Weights of a small mixture-of-experts language model, trained from scratch on English Wikipedia.
Size: 13 layers, 6.57M parameters.
Experts: 1 pick a token, a shared expert of 64 neurons.
Training: a variant of Muon for the experts, 659M tokens, 5025 steps.
Below are experts of layer 9 (counted from 0) of a mixture-of-experts language model. Rows are named router (the router's row for the expert), gate (a neuron's input weights, with its number), up (a neuron's input weights, with its number), down (a neuron's output weights, with its number) and show model dimensions 0-127. Each number is 200 + 20 x the weight over its row's rms, rounded and kept within 0 to 999.
After each expert's rows: "raises" lists some tokens whose logits its average output raises strongly, later layers aside. This comes from a sample of Wikipedia text that the model never trained on.

# expert 6
router,212,245,210,211,208,214,191,218,178,217,194,215,202,221,247,190,187,175,198,200,238,208,228,205,195,177,230,207,195,215,245,188,231,198,241,209,179,217,198,237,207,230,224,214,232,221,230,194,183,204,180,222,183,164,203,188,170,200,174,169,192,213,188,173,217,204,183,192,198,172,201,185,212,224,224,210,188,229,207,222,194,207,246,223,233,193,184,227,244,186,197,186,208,226,202,207,187,215,203,192,197,197,194,201,230,220,214,203,216,200,198,208,205,175,190,191,169,235,191,212,218,161,202,206,172,195,217,225
gate0,228,188,201,203,206,186,205,180,219,182,220,213,209,195,211,190,185,229,204,176,190,226,179,180,186,176,208,216,168,224,189,186,214,225,210,219,177,180,197,200,200,189,157,168,203,212,198,155,222,185,192,181,208,180,227,221,187,178,153,199,188,217,192,203,217,189,188,195,225,176,193,230,182,228,227,237,198,224,198,242,194,197,157,214,229,190,217,217,173,183,191,191,207,193,215,201,177,211,212,200,219,190,192,225,246,216,215,228,195,238,181,204,218,184,202,191,178,192,210,214,268,190,223,206,183,192,198,223
up0,195,191,172,216,214,226,215,196,166,234,169,223,185,184,187,225,221,196,176,172,169,210,186,209,245,208,204,190,211,209,179,212,239,215,203,196,174,167,205,165,186,202,191,160,207,212,188,222,210,195,222,217,195,193,195,209,230,205,163,227,183,182,197,176,218,186,217,215,161,222,172,216,199,196,210,200,234,187,184,226,203,237,197,227,229,209,195,179,179,210,200,198,192,204,198,180,235,192,167,204,206,202,213,207,218,215,200,212,143,211,184,194,188,171,209,190,160,236,192,192,192,187,225,225,215,223,190,179
down0,229,239,194,202,199,203,227,220,172,221,215,194,215,191,223,246,203,240,168,182,189,196,223,221,230,210,191,176,212,188,241,180,176,183,209,156,226,211,183,240,237,187,180,176,210,230,177,194,195,200,198,196,192,199,209,213,150,214,180,195,184,215,201,171,189,196,187,197,196,226,186,211,212,231,171,188,218,217,203,218,186,179,184,206,184,200,198,187,220,224,193,174,178,245,163,197,187,173,216,216,173,225,228,216,210,191,206,194,211,207,211,205,213,217,220,179,176,183,174,209,227,186,221,208,218,203,187,207
raises: "c", "st", "mi", "vi", "f"

# expert 21
router,200,245,206,177,194,184,176,182,206,197,195,208,208,244,171,213,190,163,180,205,206,202,201,228,165,165,197,214,187,227,193,167,183,198,239,186,220,179,226,226,206,204,208,211,230,200,206,157,212,187,184,206,219,196,206,232,234,184,204,212,222,187,236,194,225,190,179,226,193,165,228,193,195,192,248,235,217,196,188,215,182,178,208,215,209,213,190,224,216,166,189,203,217,198,190,197,224,221,198,198,206,201,196,162,173,198,207,197,223,191,163,219,188,209,199,181,212,158,220,176,197,156,199,180,209,218,191,204
gate0,203,173,217,221,247,221,185,222,185,209,254,218,196,216,180,232,202,205,201,206,201,204,234,173,230,180,200,185,229,193,191,188,165,192,200,191,161,198,226,192,208,169,177,214,197,183,185,195,185,179,196,168,201,207,181,184,214,208,171,200,200,223,216,228,208,231,212,201,194,176,213,212,175,204,173,203,214,227,155,202,197,204,193,246,207,204,247,216,222,217,201,193,181,210,210,206,222,194,208,200,216,198,182,186,205,235,192,207,163,191,188,242,221,187,175,166,170,187,205,196,192,219,189,154,204,225,190,211
up0,183,193,193,225,208,174,194,212,225,213,175,198,197,199,189,184,205,194,202,204,181,213,176,181,189,213,240,174,198,185,216,193,191,183,221,212,199,199,201,188,195,193,182,175,184,185,207,187,196,215,185,164,179,225,177,153,222,197,222,238,190,231,221,171,180,209,193,199,176,246,188,193,196,221,170,198,192,210,169,203,194,191,251,182,189,235,226,205,222,218,254,183,170,203,191,228,213,186,156,225,167,240,167,236,205,220,180,187,189,198,214,197,212,209,195,210,163,221,201,203,204,197,191,202,210,221,226,203
down0,172,221,205,232,209,188,199,167,196,226,192,176,241,174,190,188,200,178,205,218,174,208,180,252,207,189,217,225,173,208,199,198,187,198,180,215,183,193,223,203,182,174,214,213,184,188,228,226,203,174,203,175,193,194,197,217,188,207,195,243,204,172,200,218,211,192,215,200,172,217,234,204,200,203,194,219,189,199,174,203,201,163,179,181,176,186,201,190,212,170,225,201,224,186,200,213,185,236,153,198,170,214,218,209,192,180,206,165,205,205,208,187,199,217,227,226,243,227,220,171,173,228,192,223,195,213,196,250
raises: "o", "rom", "ix"

# expert 25
router,204,247,191,163,191,203,199,172,225,229,203,207,201,214,201,205,187,198,175,161,224,185,232,215,159,177,193,201,219,217,199,212,194,206,244,203,211,197,194,237,182,220,210,227,207,195,203,190,204,184,215,226,200,189,210,202,195,195,206,177,222,208,235,200,230,200,174,209,181,178,217,189,214,229,236,180,158,166,204,239,208,179,191,217,218,170,195,219,213,186,223,201,199,219,196,187,207,229,169,232,212,240,208,188,175,203,195,203,180,198,202,186,171,177,184,193,184,164,198,215,212,183,219,203,187,246,238,186
gate5,180,196,190,212,244,199,201,185,241,196,206,210,180,220,204,205,171,217,213,200,213,176,194,220,199,188,179,184,194,177,253,179,222,191,203,202,224,176,205,224,241,222,197,158,198,205,206,201,215,217,235,210,181,186,230,197,213,220,198,189,204,198,175,181,230,217,210,170,228,181,199,152,182,182,178,224,184,197,172,203,212,175,223,187,189,173,228,200,210,190,153,232,193,203,231,214,192,220,170,217,218,190,211,175,174,162,197,167,208,190,215,192,191,208,191,172,204,178,187,174,186,195,168,189,205,216,215,188
up5,199,190,221,215,194,198,243,194,245,212,251,198,208,171,182,183,200,210,188,214,198,177,209,191,205,193,200,200,178,208,206,227,164,232,198,205,210,175,206,185,214,211,178,171,202,166,217,194,203,183,201,193,179,215,186,186,194,210,192,162,220,205,189,209,222,214,185,203,207,166,191,154,197,204,149,204,208,156,193,218,196,204,208,203,198,255,236,215,228,184,178,188,194,187,180,210,180,203,187,196,212,233,205,209,179,212,194,161,168,238,189,202,168,178,192,235,194,187,209,183,180,229,195,179,229,216,183,189
down5,222,248,199,221,219,201,193,213,200,247,221,196,206,224,182,223,210,232,188,199,226,210,191,222,197,188,215,237,183,198,230,200,214,175,203,197,197,202,177,204,197,224,214,208,205,156,202,185,222,217,179,201,167,197,183,186,222,176,190,190,193,190,218,192,188,215,215,213,192,185,194,190,207,178,211,235,209,195,228,196,166,246,149,211,224,164,171,219,197,229,195,181,211,207,182,188,185,213,182,195,197,193,230,244,205,200,202,248,221,153,173,192,202,181,219,198,230,177,177,200,204,193,198,184,209,190,226,177
raises: "====", "===", "==", "In", "On", "F"

# expert 22
router,192,195,198,167,206,205,190,183,230,207,203,228,198,208,192,195,177,179,199,182,231,203,203,224,236,195,178,190,207,224,225,212,210,198,221,211,222,175,238,207,212,235,204,191,226,226,166,187,197,196,209,213,247,231,218,228,205,189,195,203,198,196,200,230,221,199,196,201,222,180,241,175,249,206,233,136,202,178,182,216,179,197,177,212,231,206,186,209,219,191,202,187,209,238,201,230,200,173,204,218,207,213,203,144,168,229,191,190,201,190,215,215,208,193,197,207,173,212,214,192,190,182,224,208,198,234,204,192
gate0,242,213,201,211,187,215,178,183,232,208,223,191,210,184,220,236,183,179,206,166,199,197,191,176,197,209,205,231,205,212,202,197,226,224,244,138,226,168,190,187,202,219,198,212,175,193,220,178,194,190,193,191,211,219,190,220,211,222,193,200,222,195,211,206,172,248,183,155,224,209,208,190,179,228,170,236,201,196,186,205,191,223,209,200,218,186,193,233,202,192,208,251,167,192,215,192,213,197,231,211,199,237,192,211,208,197,228,215,186,181,214,210,217,224,180,216,201,236,214,193,221,205,197,213,178,190,204,165
up0,174,200,195,232,214,182,188,202,218,186,217,232,198,168,203,207,201,198,193,206,197,216,208,207,216,220,186,129,177,257,205,206,222,227,196,209,235,184,231,205,167,212,193,193,205,239,185,216,218,203,220,186,175,174,177,168,169,186,198,146,201,237,214,220,204,208,202,187,211,213,237,210,172,208,232,163,191,191,174,202,195,213,168,197,191,186,203,216,219,187,199,180,181,195,228,202,193,194,178,196,187,193,159,206,214,206,184,191,196,196,231,176,218,207,222,175,189,198,212,216,188,171,181,203,196,210,214,213
down0,199,200,170,223,206,194,204,164,214,207,188,161,205,176,234,220,219,178,193,181,166,245,215,197,199,251,168,221,199,186,156,223,199,209,206,188,183,181,202,205,228,190,178,167,210,170,205,211,175,230,231,200,186,176,178,210,219,193,196,211,204,183,194,202,176,230,168,245,195,206,203,215,196,199,231,212,224,171,186,159,227,182,219,192,202,184,187,207,202,193,224,206,182,198,208,198,189,179,198,237,216,206,210,193,200,234,201,208,190,223,199,186,221,204,181,198,190,189,223,217,214,223,217,215,169,175,192,153
raises: "il", "old", "ill"

# expert 20
router,221,201,215,197,195,190,190,178,179,176,216,207,177,221,203,205,161,180,173,184,198,208,250,220,238,191,178,198,217,215,231,200,171,213,206,206,178,187,221,185,192,242,205,214,232,243,190,209,227,197,222,217,217,212,213,213,134,200,183,197,238,179,225,228,214,199,190,219,238,181,201,192,221,197,211,198,179,194,202,224,193,176,181,243,185,187,193,195,189,176,208,189,188,209,210,190,204,212,183,224,207,245,198,202,201,178,234,170,204,179,207,196,195,178,195,247,181,201,231,216,194,175,197,203,212,203,195,215
gate0,197,173,200,203,208,250,201,197,205,168,227,204,207,222,195,193,198,207,166,201,190,185,208,187,185,186,194,205,243,215,198,217,157,176,197,200,179,136,203,232,207,221,207,228,215,211,188,198,190,266,177,215,222,216,214,224,222,221,205,176,212,181,213,191,222,184,181,210,214,208,206,171,204,188,200,204,212,220,206,218,211,192,171,209,182,193,177,176,179,148,213,186,224,191,201,207,197,158,206,193,197,236,200,245,181,172,230,203,198,213,203,184,206,193,195,216,210,194,229,191,206,192,158,210,207,219,211,210
up0,184,199,184,192,204,209,229,200,236,210,189,174,244,242,187,189,227,198,225,200,192,193,177,180,208,208,214,210,219,226,176,190,199,205,214,219,174,216,189,196,203,178,208,184,222,189,173,213,212,162,185,196,173,230,215,204,195,244,225,202,198,206,179,229,214,224,220,156,184,203,192,179,194,237,162,177,193,206,199,211,206,180,175,224,220,186,197,207,193,155,202,233,176,214,163,212,179,207,199,202,210,204,210,194,193,234,228,237,211,191,199,173,197,184,167,234,195,214,194,162,168,218,209,209,232,210,212,201
down0,186,180,167,236,198,173,226,205,185,185,185,187,187,201,196,213,164,190,220,185,157,181,214,215,169,231,214,203,198,197,216,209,207,206,206,233,184,219,178,187,189,210,241,225,219,218,177,196,182,161,239,231,218,164,206,191,196,206,216,182,198,203,165,188,230,191,183,192,228,191,179,207,200,207,210,172,216,200,183,182,191,194,207,210,180,212,192,147,214,186,195,206,173,146,214,210,204,190,190,189,201,195,219,228,227,204,191,165,157,235,212,214,186,176,171,185,226,205,185,210,206,217,202,192,211,228,184,217
raises: "am", "em", "ang", "ap"

# expert 8
router,228,222,231,194,189,201,166,178,208,190,201,199,183,194,202,174,178,178,179,181,226,186,220,185,175,201,206,187,191,196,191,204,207,169,209,231,216,184,226,215,198,209,200,203,237,205,183,176,237,221,163,194,226,198,236,199,191,185,164,230,198,184,223,200,182,219,180,213,232,208,182,200,233,240,201,183,176,222,173,210,182,213,198,216,221,193,179,190,228,210,208,175,184,209,198,221,194,230,183,188,202,187,192,212,160,224,202,218,177,225,214,210,187,183,196,224,176,203,202,214,221,173,185,195,239,217,183,268
gate0,190,206,176,186,210,213,226,167,224,182,224,163,197,199,199,182,177,237,168,186,198,182,177,181,189,193,203,202,209,168,241,190,212,186,197,213,193,173,200,232,201,220,191,189,218,231,195,213,161,200,172,202,227,215,209,193,200,226,241,219,179,177,180,192,186,213,196,211,259,206,217,230,216,230,209,197,190,199,166,213,211,165,219,203,203,214,198,227,193,180,197,177,190,229,197,210,189,199,206,215,197,193,186,191,199,190,207,229,141,193,220,229,192,217,192,217,218,218,213,215,234,177,179,212,205,233,218,236
up0,160,202,233,212,207,190,177,190,225,217,164,202,222,219,194,173,199,200,183,180,193,214,178,238,205,192,177,218,209,188,200,201,184,200,212,195,209,221,238,198,191,187,208,187,224,230,201,217,193,237,187,181,213,200,151,193,175,208,215,196,175,197,164,255,218,209,210,183,201,236,194,195,196,172,210,175,214,192,193,230,195,183,231,228,189,218,238,201,179,221,209,206,188,172,194,231,217,192,218,221,174,174,192,214,170,172,212,225,189,192,205,182,178,200,168,212,203,194,230,225,216,175,188,179,169,233,180,204
down0,199,214,205,184,183,199,164,217,174,188,217,188,218,192,220,171,183,225,186,213,211,216,233,187,203,201,181,209,204,181,200,236,236,203,226,224,196,219,220,163,216,199,232,196,159,162,206,174,221,195,201,205,224,177,205,169,189,201,199,212,208,252,163,186,201,212,193,209,198,179,188,158,198,188,157,183,156,221,169,159,181,207,191,189,196,185,175,214,193,207,205,202,176,206,212,193,199,217,190,200,228,183,178,217,201,218,204,167,192,199,201,227,212,225,203,224,191,198,199,203,215,167,255,171,216,206,200,204
raises: "s", "t", "b", "g"